config = dict(
    n_layer=11,
    d_model=192,
    experts_per_token=2,
    activation='swiglu',
    router_score='softmax',
    lr_router=0.000449,
    vocab_size=8192,
    tie_embeddings=True,
    lr=0.00182,
    beta2=0.95,
    batch_tokens=65536,
)
Below are experts of layer 4 (counted from 0) of a mixture-of-experts language model. Rows are named router (the router's row for the expert), gate (a neuron's input weights, with its number), up (a neuron's input weights, with its number), down (a neuron's output weights, with its number) and show model dimensions 0-191. Each number is 128 + 32 x the weight over its row's rms, rounded and kept within 0 to 255. Numbers have three digits each.
After each expert's rows: a language model's description of what the expert responds to; "comes before" lists some tokens at least twice as common just after its tokens as in all text. This comes from a sample of Wikipedia text that the model never trained on. Tokens count by the router's weight.

# expert 32
router:145100120114146133145117155093151103107123108108092138164154133122155132052089138172164154159129130128115160151116162151175178175103153161110046062140177144142115144166062160090192129105166131057110124148130090102099169139115129143080134166066111079118112115145070087135224162136179159114164156116108110171117127139129103151142137137122186100100115113164102095102094094100120146140195143161154160145112139109126146126095103143062148153137145162155106150151126128073060120118110193194134158146062168149157116183113098161159136130140175128094052128117085211115102108119128116129
gate4:071149131117218130153113094135127119088151146160103109062164142144105083131111149143114136121108140080140105163137085129161078171076089148109140129146106099156097123104135111153111056183089108094192165151112099114134192159170161129168122154086171103115150095054119186130133129100094141132151161125161174178174076146095123107108037156109147130136143178160130180094167136117163160123107102106134130109091122126185155136092136114182089125058130140125182144132117136116145173177175111137139044157153126088114186128120147142109143083084083114129113142127139163102220123105136095149
up4:090201125127153101142127120131086134089152094165035110122127145135105168087072050093190083124092128105141148157088112106163134171098091137121124088231118108173109099133137154147069068132113137076120131096179145149122197141130112091106149195078123147126180168136122103090145068161098170131118147122086193156087057104095148088146123128138172140130121149144153164115177166125156179133119121170108112123123169095144155150118181153124109078084133146144147183133167094088071152166140160128140075119109137129152176171177132120126112110157108152099095118116099096145165136121156148142
down4:125092195082110087169112129096097088146085107191109144104174098095117139103065119163143108130121107143136155105116149098164136153182127109143168094151102099087134128105143094156131111195077072159124141124124127147107168087104156113044103122061186158116118174125175127125152102138157118128167147120110089145144084109134113082146099110159107091177193147168078183093130184106093157120184122162083165118144108174125097119064130169137110117129147138158158192160128093110122104137194127179108150165074140191151110108079120132089101102112158088124168085114099092062114166140082101089
It responds to: Apostrophes in possessives (Men's, team's), = in section headings, en dashes in year ranges, slashes, opening parentheses, and line breaks in lists.
comes before: "s", "=", "19", "-", "\n", "The"

# expert 7
router:068099123147133140067185080158131162066178125127145144145103160155116119160163110096154150146141044160145143148070127130189143158137185109146127115121130160069169137085124145117178139116110109125169087163114198121111067191153099110115091154114102125125114150150081123143092163161096130173104148111195149115100111154121132112117127092093152144089089156102107121087192097092196142141106145146109128180080174115106147130130067193110146129130167184148095131103136114119121161121110092135188191114182103116125121137173083142175160114127192134114190072146061147122065103138147135138
gate4:111151113076125116133116140139140146161052120134155149115196087084143081138132137130142129130161094107091111143096143172143072109114091085126070080087113158119105119239150145161078128150060080104077101116165114115118156143155098112122179060122117120134117134114107124152133093175170114087122113168120170071159112131111148139113102205159078153085087154196140120156047129141133117200083170083125090179098171137171149196110208104091162116116113115167142164110132131135154191111169134138137086133095137133169125132107164113092143172157150149122135152148140129122098174110120147149
up4:136151118121196074153102103130161126159121155134128110143112119198157144085095123140067137141070127167146116129160098120134132136090149122159162165173089100142163095053091177131154102125163125182071142167095164101143106093159147133150097181108127137048088100146080118043132135088104146123157115130112131113151161124151156087117172076155151099143124083079111159100152130141142130090146126136118107179069157139109108175119098168157103125198141123059143070115162137095135190153071174133120170115152164119078164141172150106178154099097079114163122125163099097114133043115113113193
down4:097154099135206126143119083185138158118124124057132127117112150135134140077108080143128213128120181121128122154149104123121149199198096112122144140124116113138122179055120123173058109123162132086152095080090105172083085106144128180084139147175135183079139171154111139112151122110202172140161136156130103166143151132144163081105144151107104095165109146153229128162136108128054152095118158147092147107134133093145137195116060128131172102165126127144067150065132110075100145160131172178148116135138151150109132167137137111160092134046138162147142123098113087138121120159115113124
It responds to: Equals signs closing or inside section headings such as === 2020 census ===, plus decimal points in census tables and nouns like area, zone.
comes before: "=", "\n", "\n\n", "-", "See", "History"

# expert 22
router:176093090118148114156073150114086119103141172122137133221096146203107114147153105108129132114124133140116065142155150120149156134109126205069142119087175138097191138095171133094129154143102174067133082110121117148121145150130095076134142170139098211153157134134093150122137082099061147104185143148151125204142102176117120093094150118120096149063130161171124148101115138123174091087143107111102084158154136154174099114139196155157134115127134143064100040115164159052149102138134152129141153147120120176136110107087111076161091162127143183091124138078128155169104122099113146164
gate2:115122136137150116113160090077151083134115143105195075129079113143157135146132152114126083077163140125106134128152131124084089108134156140170118114126132135182112154142065116084162142087171121123184134112091152109151156096113107150070095185117118193171156136070130102121178135092075115129164135162150177145146167145206157080108172175099146201183138114126173088119125074110160117081127143051105099060049154135141100091082121154146109171073148084112081103078152130168110140097138136141119188105110090138172107130085140153203126089137096104127145138109132121098162170084131114107
up2:098148186144065155125165178113119092169173080148116137085171133120162155123056156151219194155092202130199134112111174154126126146144103139120133087101185102093106079122117133187129111169135131154167134115098136134113145110128108133079129154128144138123126142148136136142112131159129068076079101083160173184130131119118128125159107110113156039116085100171155091117158150123100103079125201157122116185180040128071083131159168116102069157129099158118115148157106083107132121144158122089098160117135149183145119133127101143100086086128115075138129134169093162099165125103177136136
down2:109067083113131136158184137153139095112110144148128147155106163100146090168154104155077190099086109124108131115169166137114058132136167151143078112155127133155088128158047108087175145159087137183147118174158146152110150097145165124127155091109131124107090103129179164146156070139133109149148125084137105086106141117177175119095053134162119120117082101123153075115162105122110083131122115144126108114093119139163126209168097134136124098125192128129102101149184196203166072099131152175114171152144093108077181111140127146148160092052121123132160135078148089188179082078109127167
It responds to: Digit groups after commas or decimal points in vote and money tables, such as 229,087 and 1.2%, plus braces and table dashes.
comes before: " |", "|", "%", "2", "1", "0"

# expert 40
router:130119114109151128170077096132116171148124136079085104063120114144090083088170127092087086105134124132097111160158167112139122091164101144142146134083110167100174147070147110124127088163120098155165137078138070122090148131072134104139128091138084159112126097131203158149141103142097128113095082165135160125151080182108132177160097137114131127172112150088129125116155103096193160147074129102136158063109172166113152195127068115119141139124169064169134112079218129135120173169156132083121086132135139161133092042109113140114141153127110178131178190139129096070127133086187193111
gate6:139156077122120154141113130115182136087091136096114104179135127089159128107124181153114169134085112128101135138148156133094106122096176076169133138177093105194039148195107139127189121113182137187153133152131152099102149122185161159134127154165138160158078184120094048108087096145123097136186117122119106110155107123126188142144179175167125155118170125153128093108144143079134153187140140159139141090109085092161145120141164130135143190103104109067162149121122192159216189100080130113101149124114202083126101101138141108101130115111084107159127134169183145148138094143085101072
up6:093135138078188147076150103109102148092128145145092136080094146108178097181196099144114193145150115140093067109133129100110084124144164171104146117112136154143125107106173033164115146170194171112126155151106087119137077139201106123076161172136168140206105126102168099236084100122135132118098062125149159071157115089133169140153114084103149158119121129099104148197100123154135128133107133091160155085093146125090148095139166119116161105152143114083077098099112082092100127183167070166150118214147129110131100133118168128118131123122099107139139103130157113108139134161118113119
down6:177154139099127180086120160102140126099089125103161148090142117133092088110132173095157118162169120155146097103109113108084062098097107143084059146182130188103139124133120136118103127159164148141112108107118116155163144178081085089153162128129159132131173158066176141118162128145115117067140138058108121157130088164169130139078137085142154160188125163185163133190098132161126111143114124151108065124123132201128137118139081137113166099061143133143171158154200127112109083120163172192123117165081072150076114091209092147086126095147102128173086118147124111053082134141148095123
It responds to: Words and word endings in table headers and infobox labels, such as Votes, Peak position, Minority Whip, Displacement, State, Army.
comes before: " |", ":", " (", ";", " classification", "gress"

# expert 55
router:137146168160138140126134115122077123073122147055157136151090122166094124091159112101087138144176148156138155122166153142138134116105123165129093079186136090083099113090117107167163079159148137118177100136195160119116102162069156152125095091103102098092104113111087146157096078191072105168086164176064152143154123124118127111127140152163152135125150117122118135125137196114142113175106111089124155095151166138089150128143135088168112073189122151111146160060055122089148109086094107155088146127150099123059169086158143119137026100063128158091123147176124105033144111151123111130
gate6:148145123171140120074097167098131112085026159108118159147097121156167074094136147104133131128115114186181105097111118091183086124109065125104059102159110145116051152118097125142135163151136093123083088089156148060079144116114169132083110148114078152141170088129143147102146086152150169101129125140154151129063113178108125118143134131136173095100113137161149116103105139090105110142121108188112142088109182104127117115107122124128193120152159151103127163155194085155116167062027099159123204170138147155160120094145120073134128163121094110188098137101126142083133069150094147151
up6:110131120189150140071100125093123085085079111107105143106082107141125092104139098077091114160140083098184072098090116110162125102132153126123121092161088159095126115093119117136133114121066162097124145183122124094104112185099171147102117154140093107122178106137094165141183138116143174090093113144127113124095111132114122097190105186106134136126126170065100115056127148102181160106054098109049145102104143170209204130111067135116142102144152133152105206116137137162099105097109100172118193154135155119135224105117161055141170166085102091138122146101147115110116121119122137104
down6:069145107121080135062133169123169168179120060124133187130191167136124100130154122084125133040096146113064134126053075097155121173113131072126148088137109138159130088094138142131173158094110154145144154095158127119098133146111072130140081078154162136166142044079135104132187075120089106114134129064156127156135160111127083088122154104179068076106121100160112072103130108142137120117108083150100117119140169114131114071172149120115104119099138149109078136172148154077129144085093131130112123142183142102129103101105140112104114141171107126111133161141167069177194129185113091183
It responds to: Final suffix pieces of English nouns, especially agent and plural endings such as -er, -ers, -ist, -ments, -ation, e.g. cashier, visitors.
comes before: ",", ".", " of", " and", " in", " were"

# expert 45
router:096118166103133131161146147135162125124216135122143065086177108113175214114110098111184078150139162066164115122190153178119146111135163201153152173114136100131129144079138102124137089178057129142095136173145107125117068131083203132096084138113120172108145129088110178147190115119128141157154151086030106099126178115170089175137176180098126078099164157107082137153142141150191116143098135154131182148106107148084171133124095138149094110120124149183093121094102117128098129151092120107110123081126173109123131175099142133150123156090117174147138096138091109143128123098161126071
gate0:095138130180173126113161124107124153180098094133110155103068178071172163086190150110127113153096163119098104113155159096079131116181108112153156138131137196095166198126075137175130071093082075126074153155150119132127141144062109180104168099106129095148123130129088166147127080142146110136095102159140098083114135133135133151128115121121139099065140176123142122065186142117142161104170068143157183135110126056122182207141124084153146087103094124194103197086169071147109144136093144148130078133127163105124133092106161111075178141107098124153141126099126109077121120113174139090
up0:062089171138089125115133140138159126126114119138118119098140123225189113111134099148146132136093101138161177096160121081107143107124076160147107180059089120170175116136123180142126135185101107157120109141181132125135121038143078146130143131088108145130172108101180097040139135086198104112074118151122147103048175163136159126150146114071091147173135177089135108122143110201156096094103148104137153089144086066094120145133103113144175129100097098162087165151163104115103122099120172138151101130138162174139075116129101154218154117109101145155118132169106113115123119102106112064
down0:165124119115138120211090109158137176131094102176058139000087141064141123118107110192150149126111073101109151112087093163092086148114152097109106121079137135152184100138112082148185173141141081179182161095122131086138187143142124128087126158136137095150123137102124163119161079135132162123119049104102154154142144175136100115154154111114118164161135114084145154148080153182134104080082129149119134140141105125115073099143094115110134123136144174075137101109129185149141164139145110142104098083123175098192095134132101141084124195162120108142187118074160144127146128191106153084
It responds to: Possessive s after an apostrophe, as in woman's and children's, plural s, and other short word-final pieces like -ian, -ular, -ial.
comes before: "s", ",", " of", " and", " in", " to"

# expert 56
router:143146129126157144128111129172156099083164141112159112141075176154133179116164136143081090127186127217177118116157093110075148125149142124109125169120116166147113099196099086177169145100097136129131121110114165184153128107190124086106129195174108133106150092170179087149075129142088057111131125174109172161130110091118184070093143117135094126150121116169118138093131117135116141087114149116159149106137133156131164114147136117110152176107098087101099137069182161176088117186189152100118088151129053164136102066137144125173179115137136171104167194152193105130140135141085177079
gate3:144107110169104152146153156176134079137051135189147139139181042131145109142104127138154158170126105120070121140120119151122103150077090108111119095149175071149119163112137188113097177158076149120154114103077138119194133146150121111143142125082094147119089142081143105199163173108161104085110154108178150109166148152121209066109076158152077143111124156155144157168155179141106118180148109121132105095111078112127096118061130098173134165114133130166161102097125177112198138149164090106179098143103144166112160154114173135124064113101135103193087128146128125069149081171139121097
up3:148126093100071091086092178201090162151133141058107140173089145138149166112101164123137119047080138139143110124074122139172123124110142104105128100084132162046143148206153029122125099153162129160108115113113104118124101122124134079172099125117110127175139158156114145134114082093135121128141153088126105103125136126068106140146138152175088112074103083156069068099140113076139094108151106175075163150130064133150097159127177179107115121100189137110116189133172132076115156099122144158111178123094148073109145171160119106078132153157137107134124158077133170112081157164146094170
down3:127146111092166170097101172113135102161124150150126157166121139166172128149104149152065102169052143166043186109087102152193130109074141153137097093210093115149135146105192095177118089080091100123164107155124174110185160123187135111113146152105092184155164131166159129140143123135112071121125123148109161118144197114119155145133194115110128171108088143144176127074122102138127131121141147080150160113176138125162132154150149108084116096132192122099099098053145136135143200185133151143121138184139108125062148096126152105180146150186157120110139141122123118157108141213093128119
It responds to: Digits and small numbers in table cells, scores, seasons and coordinates, such as 2–1, Season 3, Team 1.
comes before: " |", ",", "–", ".", ";", ")"

# expert 57
router:078094159109145103128124124092122145099056111137159106130137121153109106135146158104155114160150098115108191131178112128099120157103119163175152087134129095142155139143132165104163087155193112103103104149173139187149089170117081133097093081160159147128134084166112165140133115125106146114090137098143168096120165120136200156100117126066184153126116120111112162175132031132099049100127096165164076113110125144132100114137166100131119106112149088128061115155121132155157121120074041172112141146142112072133121131153174106170143132043103090138165196088126145144083142136025168088
gate0:097124152160160172116119088125207177127185075144152156120103136130145125160107099105143099112108070123181105121111101082147141138101087110114131119131129128169136167141056140129102125116156138082103126117150190121152138096111121123099119108087175049097092113122217182092090203154189123181112153129173135066142115085094103136097136144141122196121100118156170176102131115090126132150174179065158154174086151123107099136107134170150083134111172093162157138107121092144047143123092138121106096102120076146127143170130137115052189159156168095160103104152186170118117160139107129131
up0:130035130132113176117139110138152129109148124131130164159114104181135134081162130118114191128085056129092118134144198111201059076058120062160101085141171173165187139144137111080160123188206158150143093123126135122109109092142124112106129131143112128109166098159204125097135195100186136165129099108120154093113124085127132124112150152126123197136141132157133168067152123099178116105120099122115159114104100143193144125062095189133086084105146113099082104129138145093094136103092165149100095112146037119035153140115126139129139128151114140137129112130149159103097100124141138122
down0:130163207077154139150154117103140094098113096161164124120109108140115129138146152114078112112130082170171171167123118128143120153134207191107170122089140143066176117096127161090128186178099095150093138159128118159187164142131048112098151109136129116137141148182106151115118062185084110079119177057142160152130158167147131178149106169124155093055102107175147160174128124147115151178115122139135184148139111139119187060148179108090139155151097110094137112159189117111109154121138102073129146120119116150163093103143075134184095116095148152083152052126124119168129148125117197152
It responds to: Full stops ending a sentence, plus question marks, exclamation marks and closing quotes, and decimal points inside table numbers.
comes before: "\n\n", " The", " He", " In", " It", " This"

# expert 24
router:113120114083068135134126132143112107127168089112082132141114140144195144137103201210129158160116113185078105126091120114121159126139066146178121118146134108112147145156193155186103130130153132151188106152130133096141170106086138130153137042126177108147124082098183156113041105097170118096119154078162158093200148074131158079086134103165096157096107113152113098135146146103128118151171130115137174076094123110136119083082079157082151206110157120162119105101182137133101184120166174089136124139145098186126167112104159151188124148153179149141130170150083114116131091129152080132
gate1:112142116160114122130125145104192118100122162108086160124088176137135172151093120148128123068161175185101121075117074113148110078138132127082136146081086126166159143164134114169155146080169078098116160117111126085081200158105113121105086099123121146140104202146102144112114103138131073174105104134212094082132135187176135183138093162167173146137196125107175103141110038124104129160198113107134129131194137147154093160122079203125116147131170119189140137135116130149133095086081144110096146170113155108142134165152153133134114157120133181114113097130103165150141180122142203179
up1:113175154184119152091076098121043137118102136179145113150121163107112096127131130185080135137084151132097091116161119120115131138117175104178083099107182142124145117107095093151150137102201121122120106077119131086176028099149124114134095123174138086120110116135124134125192146169135093114093071122125150073092135122197102052118165180118070159146124130114231119107118115111072104087112106122136147165173116115120126130137116149092079089130120124110125083204111172172131047157103138167137096111177123149114145155103130159155151095168129160060125126098165122128175125084147109126
down1:108126082184115129129130117155205156162169101139159117093134137105160135108161160162115150142161110157097138085124131144102110122102121163123064117119114114085132107142098127174112041189125133097138139162086095118116185177189175153153075087123125165146116113121057094119133133128171114175145160119155159071145125125121128156104093110130167141062136088147108132148164144101108151112100091153092120148139121149138150152140085116093132178055105156108137079163097194104137178106178146144188211155136133085136115091090165140183165122138108068194160107048147137160067122106178148164
It responds to: Label nouns and office titles in infoboxes and taxonomy lists, such as Authority, Source, name, Minister, President, species, plus by.
comes before: ":", " of", "s", " by", " (", " JPL"

# expert 18
router:159159135135147144114142157180134173105110118185117099112074130139141157131109148125073167135127120210139049084097169161121150174017103168130154134115144079148089125129147105135126097113126124132115162089140133055122128159113076119131124105133150101090123086138111143125116129181093111103081153137153167159097090166174056154084138084110111101122075142193165087101078124167105101168117068109145104116109117125158089130156130094090088091072106141088167148117153098144147101113214176110170146114147128187152074164154139115150110177082138179118170077136137145098148116167096104153
gate1:146108119146127118119149186135130086068125110126146122153131120083160098135157141104151162115130143123163165140129146143136144120114175094151159102141116207019090116107115119092129113106090139161166142118123074116112072099181139184079129137140086140222178106186157153109125101137163121121166168091079069133149115169145175120128069108117142120124119135063134128123104150084098118124137160123140115113143059103098174107165090116135099162151111101075055168075149126140152134192092109135141128174173178083167149182184131070134156107096220144110104139070115132138113129162102122103
up1:126070152120104136100111094111195153118132107132081123101147052114095132116169162087109177161027079140134067123128125121133111137160111125130170100105104150133117127081170148139131080060125106178117120091083106070114075117115104160107095140118162148072131145077131163081093142113183112103139124081146173109160063099115087122158126094130199135149137165119070090079122124141115096090120145178118128123130138075158155163077131085099181127172136097140118128142150095156165144201136131187145130126166133126117164178126108091041170127120148199149127118128201142106124117110113170152
down1:128142167110087148149147123093130106138114149096149134132088092095134189180132106173052153110142146174102116106113200137079153113075116148133115111145098163143132160098135151138136136140187137139080133096127132076160080150150123092166150102069104159091063127128127085214108101173090156060090150147117187085139101112129140086108146083110094170166079127127076175105112140094085149178146049128122134139112155169115124105151132130134121131089058072110107124097115090073065169117117036092151097104111127132089087141093137153121148104165148142088129151129123053148127164182113118150
It responds to: Pipe cell separators and line breaks in wiki tables and dash lists, especially row-starting pipes, plus the word semi in seminary, semifinal.
comes before: "-", "|", "  ", "\n", " 4", " Total"

# expert 33
router:203057057110132127117105122135101095099138119064105106231120128197127112126105153149107181121144155192120144115108043120125112175072127087159152151149108111144141113097122086161136089138158133154088128152172103092135090149113159081180074155083069151149164125169194138159078155117155127179150213156089090095118134105150133143126152165086133098153163156114123064082079106100213117140128077146163120089108137148146121097087096130117131064127158157128092141129133113105154118092119136097099136134133143100074152139113164154134140146119071121112174134129101106086097104140124112115
gate1:135153137115154099194126176147120181154117122114188114126172107151142069060129161181118129150123177149170150152122142155134046183109113180122160113155130109131102161146084137119153077146144160154152118114086139062124111148099196162073116096155133103090162062103030115132158128146109130164138119115171151145143182175112122114152132165074131077162157188186168119162114126105116134093131105111087145148177128109155109180138140109138044080073170098175142161130107140142134123124122132075145105158112153118135108152139116120143113122069104146059110105169105118070100110069102140186
up1:124106189124111103100100080106140061105108100091115126134090084115126121114146050130109146174098067015136144129135120115154141150154162066150148128120160107175137140074167118152138117120096099151129160154144102145130120113147163143150150135074128098122162114158131150151115131079129189064119134156109073135073145164165129128095113107166130160169115194085149171101158063118133091125048160120177123101087113139085135107147147185081080144181145140102140123136114139092142115182150074138092107089147143106115181154133162112115117140214096150147147178124156160148192077169087128176
down1:083099044139099180117112105109155136095095132131123116136107143143145056058147141122097074163125137149143087124161098117109150167086066154128141133113118098052138222122123105153126100138102081076086119133141163161185140077095136107097109204137199169155183117188118140086150156138178174098165181121109085153159109132144079125159137123110200134154154068092102161130108132130111136162101150150126150149173138136095116136083107091139148097136139145075130114050131120116161155128111132148118129102109141092066131116150146134086112144164082087147108086136092149154087050080121153123
It responds to: Closing parentheses in infobox lines such as height in feet, country and club names ending a table cell, and Location labels.
comes before: " |", "\n", ",", " (", "\n\n", ";"

# expert 31
router:123149122207090119128158106082115160167126094136168085174079139070157084096149088089172110124100088154167116103179116082132091147123091119149116121170126174126150104097062114132123111113149128087105166159159123087122125099110189147084161185109085136125109068169163080105063120124108125130131106148127103089105129148122135096115154142107150171118080105077099134122156091060129119140155165122145108139102195082132059164123061103114160183156161105137123141079127191150051170131157197115162128111171093113132154147163102083138175142161108071145133143141144097186144161164144098172
gate1:164151123128173136146204175144171083121094090123106154122073101118118101140154108042126093103124046091094100102179053157074148179110085146119147086132159150061063143141130097177147143065110105138128120128120125111115136136152133157115132112123123152130150112122177131122099119126081106099121149115101111113119159146130039167118102099144103108086168100089164163137128117096061115111069106171118113142146111130187121122123133114106142132078145189104141144106111069142122141101123152164130170077104109140128098239095160150109131120147184155185064187090154131144122189105146138156
up1:142199157157116142120163180117151118167101089138152141057130108073170114174106086117180040104180091059110132083150086141082175178164080138103133111163100126091104188156141088168116143067095094119132124148165144113106154105092150149098148107105153185145146135112138146128116162143087130140129100115125154142122143131135111148102150105165137142122143114119129188117137115091111162167032111155125150134145123082136113118136172133118155071097130082129141183115125054146114129109158204155169142121133140165146140158149091102146151113141199180204095124154164096100105186134155129210
down1:147074177131162130092100183136097190071120130143149125168114172126150091131126175188141147157123183114128109123112109100182103139106139095089213092158154071152207153117141066071133094193131149183122152132119156134123120020157098114128166157118148153105119117074112116100094124088144139126128101147111100169097162074119109114135112126115095105139059099117084136088141105130146101136157118112145162183123131129122208101146132103096153193169140121228094129125161151141112104126135150143164120166124171089101176116154134110118176115096112131113179179069111160145105105108112157161
It responds to: Pipe separators between header cells or early columns of Wikipedia tables, such as Title | Year, plus equals signs closing article titles.
comes before: "=", "  ", "\n", "\n\n", " 1", " 2"

# expert 11
router:145125119145157141139130144137167150177170173060125206121150172145068094163107097109133127141109148118095128159137149157162113089136133090104142126095132047149177147124077096152128164097127154140135101126046142145080174153126123196156174137182114092114163087108121077118163132157102145160095086151169107178147103119115129141183141125114158124073133091107102177116130149107082132066127144077182118208122131131156073111135140152156158119124134180068116152134187074167162105084151115056171127140180121091060109139081099129080144095132151115125113135064103176150143105105131126084
gate4:129072084151045149172142116110100101172084103100180138127108091114116146111074088134125142107116095119143117134118083138116083145170086081138143095112105158145151144134085132147106106110112100159079172089071176100105197115132086123060144086170163093117112084101161143187134153135177148122170143136125149172126141188098091127116098137148136093061131137064103097093109139176162122159172151097127102117141082128112222152157118152138123151188099097141151186125143114125167135186095115114063111046111175126125116158101110186150119171095162169118168152119076133175098139091122116109
up4:105118065142191122134114091076130111136202123097137154120072089098120154129131119091119131192143135149073126160069091094092131128158105137075082143132136122185189121084064160195144150134135108183155137149100174063128167149118173167138139121141194146089110130110135120160175138136143163161102171063182099142135091142140069157092143129084158126142184062139150109114103116186143157126157113120082109158136111125142137096169128169095142113163148108141133148111146070066146115096114120064117136094109156127186114151089070152124110144166168049175077095132151122117084155135153146105
down4:112136145119107105133150142113074150119158170160107061097139137207064173081150097136104093130138140109124114126118129139115105129210113172052093129073142090085163139131115142120148056138096126160089155177041108221154092175109169134136138136126100115063113099128140114081156102122160153115122097115105123106096100131090129106119105104086162103165143097091116133070149140093155105146096164062110124116142147133083143147063115102150112119158121121072128127087155093114106111111145198047148097089117100071110154090139097182139091136152167124127138101156132141162118106193181100076
It responds to: Auxiliaries and verbs after to or modals (be, become, could, would), plus blank cells and line breaks in election and data tables.
comes before: "|", " be", " the", " a", " have", " an"

# expert 52
router:097114104178112113132175145085096176082166127131135178164089108135097077143149185119163184157075155113129167075118120102145150099126166072092153148170107118129120110140109132089159114101150102191087113133162122087080184104097127120148132123167143140107058194126077103142140142078186138107089179178135101129096122142140184154151073184096115125137149126080095068100172082218118114168142114131114122119189186118145116103180137119103113104109120163115081116123109086151149145119121090161139151148186117143148112143125188148106139142141153130134148177034124114130147102110131087049
gate4:157123143162073144132097113155057102120140141130123102107139144120129094141054131138125066121144069153158090112123115130156106158193170145152061133186091179127117126110156111097129083124107108106077150117113145143097157112118131112073157088088130124103060140117134116076108126137192136172144127143101151163084136096107133085141129150143101108110112134086115130100192110143148150157137097138099126138096168068159105149034163079110165165167082116146098085175139150128124144153079131148163185114164077027163145088117149136145102128071147136193128107133122103095101030134161068115
up4:126114128146088146153110168151167150125074135121110105194138123181106151130170165135122142091077099160175145117154090071093154179172108082146135127105169137136124153084149130179126142114080116140110108193146117132181103129103160081163129111096084147096124123059145129105131196137180097130128194107149133105145123136082154158152158104033093134175111137141120184124140126148185060158118146131134138112135134172136152177123070124138168189101089072132090099075087123163166137123117140088099147087113087057062132116149096074109084126114172089135196132126129105069082132136111124090
down4:147090177130135172131117175113148139132108121081153152116134145045128153095127181094151124104156114145089121163179065218082151130103150084208105109151088135127126137133193175085154167171212108083146069107143181097151128110171123143087145066083166104124103129097118158158127148069101107103114163136119132082140155140171090101101156184160069120149121124128124157124109077133158091152101151152165132107123124132159095113100152125140134099132127074064132147136142150117114062105130090139099163128128119102149103164196106123148168106142137131086100177111052078088110168179160129160
It responds to: Double line breaks and sentence-final periods ending paragraphs before headings, heading = signs, and ISBN in citations.
comes before: "=", "-", "\n\n", "The", "In", " The"

# expert 42
router:123108103138109079163130155065106133148083145163107111160168083094077190122119073116095109129174150115135114080127145103073181109123128141174157130179112134134167148157150133125134119164088206092113145105122082144112124130182126102122142088126107124149144108137174149114202112121159118157189172130114142178129183158107170078115078110143114120128132147092099217151115102164148145134140129106137188154116176157172212121089126191165141125144121154156097096121129125108119195128066130189171097083114079094140164099155163082082067122083091118158154124123105095150112075157068144133
gate2:170051031140104149080155104147086152136145098124105141156149138155095119111114127126112154137119081096130127142167090149124130095119068106091135140129135096162190127138188130096150112115118178091031146138072134160122137177144097119167153109136105104144177153103184173081113134112196172159154147102085133159185073185122097096110112098095086139115083162137102136168077133160085141163159124140073135181118100152130122196112065160109153120125108133095147123124143160157132142113145124166136121070171148041101130145166078149102110146111174095123157140083060103098116103079108146131
up2:111132127110104094122151148145113145116139138157170171157105115118119128122113162126144109117129213123089074064080158137134104125048099121128170140124197109153127144152160143105173114119184142104127155157156119155156097136158139109130162096168153134112227137162190178124157081088159156168154145118118101124152109137168129185149097122065112098146157129106095169152130103152133105133048033088109132062092091148113113115147084093162167092166095100134113065140169158157151152091159108179138144142152151083072097115186171201148108154092179128118143095087139092138155144080115132144
down2:130128094188141122127112133129086092095165205145130123144131147144047144099135092081113122084122060094134146143101185124107124087114063158157136160125122141200148172100127135081175161125132122137113144126162130152227117135178165085115143183085118109099149174167152066131125154101109129156118093140067120173123090087161099116139130058160129095066131146128147130124148132078138137096152097112149128123144145096161154092136115105123167081102197173103074165081116137178156115133091165158115116148151142102102156124182179061146140103176111119103154132085183108195172107173116096119
It responds to: Single digits, decimals and unit tokens inside measurements, coordinates, statistics and table numbers, such as 0, 5, percent sign, km, ft.
comes before: " |", "%", ")", ".", "°", " ("

# expert 61
router:156148130105135167154111096149152111115108148129151128150120138123143104124116207195192103221120138167123192132144201133140069171197131194179132112173134092135134131123146149138147121175131109103136128210125090132151107139178110109167136079118124141128119115106111087159126092145112139181073134113151112134086095154151127130144121128157092075133153140096086133146103081160140104231100088114125182153187123130169071105132118097102128121082093153105124176084110101139121127133164109115181095097157075081167117173181111125132148141143091095116159131124172069079094082074162171155
gate1:098148189098191141184147181054102148136104143090107176109120097155132081127159131140176187089089139115139134049192092135105128126088146111145151104111134152118165128129114123155130074096182068159129103127148092158181076123056142157137127131193101108048152140159162147156118131139158174059133119170093167167114178162114057168153122112175123112108091171157136138104136148121136098122122148115142128142135091140198114148160146117166166151103101111074185116109098116165158180146101121178087158153126093145162116153116196110120110112097083163158130121156170130171139182153157107123
up1:138120143143126172143195129113134183084149104126075120150088117099186097179135135129143133112147121086147160048114148156072117140099129137109146127141081175102144192106103123133103151069114094113080109136157109102139131134147118166148094189093095164160156101160152117144126175147146128112114136139076128153130190202171099141157163080142110065073083160156159145139064111138143110136108151153115063111074205106160109094140154116153140175164145170047128099079120121191167181149141159176125194098144130110140123172146184173111109079097088111131144159147125140100121127176134083092
down1:093079148113139122148112129148157117077122073124159132192184101101077151165104153165094102117135150155128119121151116105145176110121201153092067122154074114160088121148073101136118143092155145157159141131156120111112149078202063126123120138136139138092077160172150141118187095214136138097139090128168081079107114139184170190122063144115088116155098089110123114119145080163182118141156111136092131126155200120111079135097112117118105135117136178110088123093186126165147104198062156100094173122121145193131110177155092175146123125190069151115163108123154121131143128172105143151
It responds to: Pipe separators inside and ending rows of numeric data tables, such as statistics, sports results and election figures, after numbers or names.
comes before: "\n", "  ", " 0", " 1", " 2", " —"